config.yaml
hidden_size: 192
experts_per_token: 2
d_expert: 224
routed_scale: 1.0
balance_loss: 0.00212
balance_bias: false
init_std_router: 0.0212
lr_router: 0.000267
vocab_size: 32000
tie_word_embeddings: false
optimizer: "muon_variant"
learning_rate: 0.00734
max_seq_len: 2048
dataset: "wikipedia_en"
Below are experts of layer 5 (counted from 0) of a mixture-of-experts language model. Rows are named gate (a neuron's input weights, with its number), up (a neuron's input weights, with its number), down (a neuron's output weights, with its number) and show model dimensions 64-127. Each number is 500 + 25 x the weight over its row's rms, rounded and kept within 0 to 999. Numbers have three digits each.
Before each expert's rows: "gets" lists some tokens that make up at least twice as much of what it gets as of all text. This comes from a sample of Wikipedia text that the model never trained on. Tokens count by the router's weight.

# expert 12
gets: " of", " in", " to", " for", " on", " by"
gate0:490488506483501518486488471498509526530494519507559487472517485487501512513505516531511533432451488501509509491496514578502523519483486508492510497464488533526557484449518501501487504559511473
up0:498498471471519487486484493443505489500468476547526514508529496496533539513488476516402491496522477496540533461503474503509568535514488515553466530471544510516490496458514477523444481509500499
down0:513499489509486491485507485532520486487507478472509480537464477525473470498476492514501505475476451516485441535492518459514476490519481494518497509540491460509481462518508499510531509535530496
gate1:516528516465506500491468507493535505490525476482488487505534518458557532464470557481524462531476457496496503502536531523508537527448508485478480484481492451496532533526502517507511511512487459
up1:470503466478494457442514524506499512504511494496487460534512515500514485500555502473500491499490488489498528509500535538466535497530464489512559461499521523489465495503529500511489542505529526
down1:492492533510496511487489468536490504515502461577538518491492505458529518550496477456541503439523520470504471545491535492495479482571476505501503477541464473504479470498484517491469484474493506
gate2:489519504472512561513472531492452490534543463559515514500516516466533477528448516504482511519477517498510507502496517485516505529470493561457458526517517494557495466526517493521507479486471477
up2:498489484480455514457490462496494490504498484486492498449500483503496495477525526485480508510526497540481450523488516530496544467472495513497465465526490500497476523494486481500458529543479541
down2:474516467522534518541499531519537498512488464509493510479505433496547522551475491496472489465551530497502488475492477529476480474516479504484491496498508498512541487486491475552547492522480482
gate3:508476525533494485490527507494526518479522504532526477502503498473490486530487516492456522506497506506521506543488492465558498511467488491526517501521520540556494536529508501474510473481510485
up3:500546484471472475502496495503522508490475507472502488536514503534505555449507501520517534518485442460482485496516527494431513490535523532512480547483506520505493475498506469522476539539518475
down3:543482507471476500479500509532524513565503476486505474501513459496494503501515478520528501481479499529509477485512483533538497525507515481518472491516492507516494480503458517489518464471466507

# expert 11
gets: " ", " |", " 1", " 2", "-", " 3"
gate0:476489491459483506527505519491518486514478497521472501533493438517483530533503501542517524509479519485519491500479507495472506491517503492492524539474484484479455488485510481492507532473514505
up0:443520516540512488528505511506504500487485515530495496491468441501507495472496494531518526474484507456543526489504494446509483501473511510499556554517462513506490487535471505471519545456508514
down0:545505426517496515491491461478503472537496510506509501503552518520523512486519455491480494499494575507530494546507519525503479503502520519490509503538488474515484520465545461556503479534504484
gate1:436511499482466515517487507513512508504497512460506483489519525508564457517499467527530484492496496452543526524506497502505526476529523500542528540514521501474533490511492497506517513521489525
up1:476487486494486521517492504487487515511488510448518476478516522522542479497502479488519474492494505466561528521503504520486515485524535503532513523519490502454501516486492531502521539506469535
down1:511507450496467472512486514485539500506515494514525445518477447497465493552512493498518499533503503504500481471467516479487520559530472517454498486473476500491533486490538472491488471544552502
gate2:529489496507481450471523500491487511496512484494536528502478483517471468478502487447480522513513475512530513509487532523514505447485469451462480487501489527544487490530502490506509556467506459
up2:521510509526490490458535488491493508482510493507503508500447478524456489505542487462478502503498505517540567527492554505502500480482520498466540460503471548529505486523493490518480519493472471
down2:471507476510479510505517486540526511488525503501485520517505559524491543503486463532498499485490514525538528482509517459480538470510502479519502510499467476496490505500460486463496476514455579
gate3:515560476457434526494464483510523493487500526514485509500505479467530485526520495485542453489484476525512483496501535484510475479493508499558492476513486472466531475473510477470504500525500467
up3:476514480465473519492484517501501478456497496510508477481499481457505486507516503459533507483476461541494450529508531489534466463488538513523490477470468441469503482521524465477479493548491485
down3:484503512533565480461520474518482521498469484531479526488499490473469503470490495487503484486520475527501483465470501471451505521466499519475512463481497521505508475464467504532456481515493533

# expert 1
gets: " the", " a", " his", " The", " first", " an"
gate0:510537542469528495503526527553516467554471494463522525486515515500479468535500489510517511509472521507493502481487496471484498504536465528526451498504488477526470542463553495509528515495554464
up0:519450469537508487498473484444469510497519542525478446538473497477493509470516495493526486471523493482504523513503505513506505510471511498467521506473511485510474485567444492486473502498460531
down0:475542508498502474497570517486520479502504543488475488474541480513520484493519541487490527528470492477510499529528482492488469488463548466489515474481485526521524466474451495464487516536468470
gate1:542493495513509573504502462479528518466468509524498500492525524537501521527551503476457439511483504519429464434479481512470486489480532482533459500500464506472505482509477504461520534494541488
up1:525495513495513479533476534468463507479479513498565468495518509464488486478502497476515463476520473496472464526503512463468460493518480449494474509474517515562508528509494468456486501520507453
down1:515508482501508486529478495531479487531458526525488529480486515487530462507495471554475498496505493513540520494494488459505502524475471530480476526517502524547495521489531500492536508446523531
gate2:489508534456472449475443509462523548503525513509488471487486476504515476477491492475502489504486502492484535473513499507515485480503520505527519509526470471527538534486472503571476517496526495
up2:536468478494534515515534487536465442487502509460505535517510539492486518508518510496508510524530519508514496489478495483501491504501473507499466476467535549506440488533497479430498500492491512
down2:487510502500526548462536516468464512506489508474506488504480429503477505518532460509539491540500503497552556494479505462503525569493519524543471483502470518507473510514478475489533506478449520
gate3:464520485535474493521514489517462494519479479487477541534464471541522485484475491476478530490522523499509495460473536482492494480478536489487472475508549507522549473491517488506513458446509517
up3:495482526502495531494572503497502471497518496498478500488509478491500488476501500462474535494474510525496478488522486467504512532542538495554475481528536466516526532502505509454510514454536503
down3:512503477519443479509520497510468531522530481467527497501502528496517519471471502531475477502503466503490479501515525512526516488489547509478499487500564487495542451510470498492526459478487469

# expert 6
gets: " |", ";", ",", " (", "|", " 0;"
gate0:493493507463513471507537494515519549500524516496522492495505483501539505483491503548506462500525479446466474507505487510521523535525471450513471499491545469477511496471455505504575466478517577
up0:503516514492516452495541479504512508500507524493517492486500468521510486467477511534492463513504497472468460538513498526529544516517465477506447498504501457482492488453451465487520496495518531
down0:510486497489467525494499495489488467532503525521514492505510469489508524512509483473437509496524500539525499466470448501487450552456495483453503483508509468522452476498507478497527522465495479
gate1:490512497524510522474523511498496498489501481498503538497474485491468489448515497485459506526491518541496493482475471556479493527444504523504555482497515495463486510493478514473526511439532540
up1:502517482516523511492526535470479473510496474493504563486487472495501489457502502498467495521483512524501498507474479549486508511476482514494538459518540509459473503502466481486539525479550501
down1:498509497549469509480512500537514512503500485474485523482492489471509493506463509516509557492483470446444512534469496482488525514483511493505497512502511492528555494500534546505540508463492464
gate2:487507516480487492498509492469485489546485488484490459533525493506507479485444499511513515518494469478505487540497492449465486542543511503534443420518487494525503522513473498464505481484499487
up2:502444471463488509492511532484519496505503499483483473506516464495507523479484544520500494514527548461513477498507499483491520472472490473520470472498513552475535497457499471518472508469527490
down2:477486508492492523505510476498465467476500476503541526476457490521514482498482524514485520506452484519509473488468457516496465500482454569491512507497479456493541516517448527497501517487454514
gate3:510455529442517430506489468513503489504541459464536463524498548460477489482495498505511469482510494483539513474497498502526476477516513497465530549529520500486476460505523542540531516551509513
up3:497458510449474465475511541528514508525512475492488513459512524493512494498466516458514541487492517456507465497489470485511494532524490502455520509524511468505563489495500487509541528539505528
down3:493510512560497522539472509520469512475492528461518471467535500474482489535514479550484473474484502489501491505524492517453496504514507494526478486478527483493489502530449499489458511535504442

# expert 8
gets: ".", ")", "\n", "\"", ").", "\"."
gate0:532508533449518539496484493455526503511472512528492509495517509512531551503442491508491504485552528553520504497537489473511502514488486484500482486485496506551498505468466468544565514528473476
up0:507513492473517541496486525485476506482511507508492513509504479465501502515525482494511488516542524523489503472538488471503495448482500470479515432496480480522498528506516485488523476531501477
down0:495513513473535503511468507556500515510557487484473542487463505440514542501537519498481546419480515489475552516492513493467508468491516477508527502494464495488506522504524525506503503514509495
gate1:467533521514490504484485516478497488519502493524510468478513488497530517466482538495509482510437571509539502481427488528532499507511508539478471542488477491489488510468502548474520507514466484
up1:502519510466485475548504482509523519506494501485509513526487494504438523527493504470510511491537441527525490520554507486456474519494492497527479507502549450525497507538468505493507484499517499
down1:500489517490534540525490475478483563525521485494444529474492522451501528464508500482476497511504498448460533469478493511517527466476497508507519510517489524504449561492487466482476462472496507
gate2:508532479453546500491493483497526483505491491527499521517514523455484497476501524525484509469480480503514495485495522507517522491504504467473491508481484468475481499517479469529527534528494515
up2:476473519503446475522538529497471511503525481470521481507491466556496515507484508486508486551537533506470523499502486468503495529484491513494504484507518497528492467531507534481489488495497481
down2:488496535532507525494489527560452511477482495454502490500473509512510533452525451509538504443490539497507489546469508440465481514486501482547554517481480499471504496461534533482501468481499500
gate3:456489524503498492517485433569510484520483453521524493489521480512505501463483508470487448473551514538541524510455535499492493526540490547499548495437511506507502489498537474464514484506516505
up3:536533464501476516463519567439477511470516534479467492488461512454499501533485490519516571534438484474478483493543462508505511461468496442513447498555501507483505517507469533520476518483491510
down3:507503490527567488551481510514503510466515535477490498498511499500553515484505506492538488529453503543502492484504507482474497511460510479479538478478540542485479501488507473529473496495501570

# expert 10
gets: ":", ".", " (", "-", " by", " /"
gate0:518466504479486479471515496524500511504522483547483490492476511481469529501473489476500441515495496509499529472444525468564500502518510498514505547468483558484456500511522475506496544496555484
up0:479478530543500477507486482493532473527484531470461532514515493533512483512496511496491530522502539500516508509550543520461493509469509530466515581488540512475485495574522506503472448528486498
down0:519502505481516499531506473508536481513518504474458487532490502557574494501517493493517455518506483493509533513505506470501489498554499459484488511519487498442476504494498475501491518529516487
gate1:504504483459478475490509500482488491509496473456511569495516500477473462488550484523548509517500509482525486505535515550505478498480455518493525493544503530510539485511493503486492470513502498
up1:510461441520535490497510492471472485529506463489508557514506493446459486498516496504505508514504467461502468471529533528509489516474490507453526486505490535513546487546518482468467457487508472
down1:478506504492554508506501529484490526451480500489487523486496486483467499482484481515494507489529418541518489526473530526485520565507517504509538482508492497509490512517503517486470527526498497
gate2:517517465497534452502500510530531508537551476524511480523500498536524476504495486508507493531523496464494548544495502475472482517554449512514511499524502457513474492509477471494486514512549522
up2:541498503509545498499511504489558477484505494504502519523493497540523484489521469542482464503504541476476506545487511484505491528514444509492503510520479506476507540504468470485509517493521495
down2:506551516501528524487539496491544465512524469555486495557495549536482479501545494479465500541463484520487470520451508452506503496480507505470512490539535453491440469527516515500508525510507516
gate3:507507472531510505505552502421499531529519507512491554509508501502476466495512519508498480517477487472467514426527510469533550497492440487496481458500527540501476492479489520494553503460505467
up3:498528535486486502507456467574504462450457491475525499491464478515508533497501479506485512505541508509509485570490490491472480493542550475484515562534474471509502512491514508543487513515444544
down3:477467501519484488551489511489495553492507510491481505529517527532526498488438495484486487519504519516571520485524507512492536473513486504538475497505519516491460553465510466526518480437492489

# expert 5
gets: " the", " and", " a", " was", " is", " to"
gate0:486528463486481504480522479479528477483489447449448492491502499471475505492498488493506503484445512483503510475469499517501506528498494461503510502524484520499525512520486509471496518505468462
up0:495482535491486498546449490541470507551488519516544516510515464514523510502514501511495500507546513490513493526506464521514472486455492482478476474463525524475502525489481514509487497555485500
down0:494473508485473513506456470507470493524526483478500500533500515512455507507450456477500472466502461523515549516553497508481516505483525522521551541509486505454539492491515557460513490467501511
gate1:515499504526477460501531490527518496485537498483460452473535475553495503537465467467510499472463484455465519511485516515490461499480446486460518480533527495477519491498513469478492498458549480
up1:457496462471514534479483486481508510509476505490535531537471518476496477490520525553500485498535504547550482516530483524533553540521507499499487551479512477506473500526501541514495538508464551
down1:517512518501508523495501510526493483493456497478522522511525469498497544495509506484496523502478414463490542499456488499530460469513527480488491501518471513484486504485454476496460572508501512
gate2:497540473513504511499465504466505546470518479537509461503497522514491496468489489472542526474481519482499505483490466448535488488477514467503504501490465468543511482499502474504498506519476460
up2:527496492518502517506493509536486499505509493474517515474433446513463511515514514521493510507505489542520505485483474543489493496507485514480496531513507554461517504529495538497523503505512503
down2:498509465516513486507508526471532544451503562548475522518490491531538501474492462505503509484491546490493444494534498490487492479439491539463518491454548533496484468486558479507481480511516506
gate3:504523492499506485495468494455518509462497516518496525475533494522502533478535526517493524493507470456481496493459514485519473542533473469534516505523485529530525553465523468554522458534486477
up3:501511467506483471540433509498524524496519483523512479482506495474494490512518515503500520492519477489467489477483539487510466532523459472528495512491508565471546518466556519528490476544488493
down3:505494481501490487470480505537528493495530517530474495524513472498493527538541521527504485508542520466524458520503525465537543538509475493489493503519542495488486510475469499500519506490460474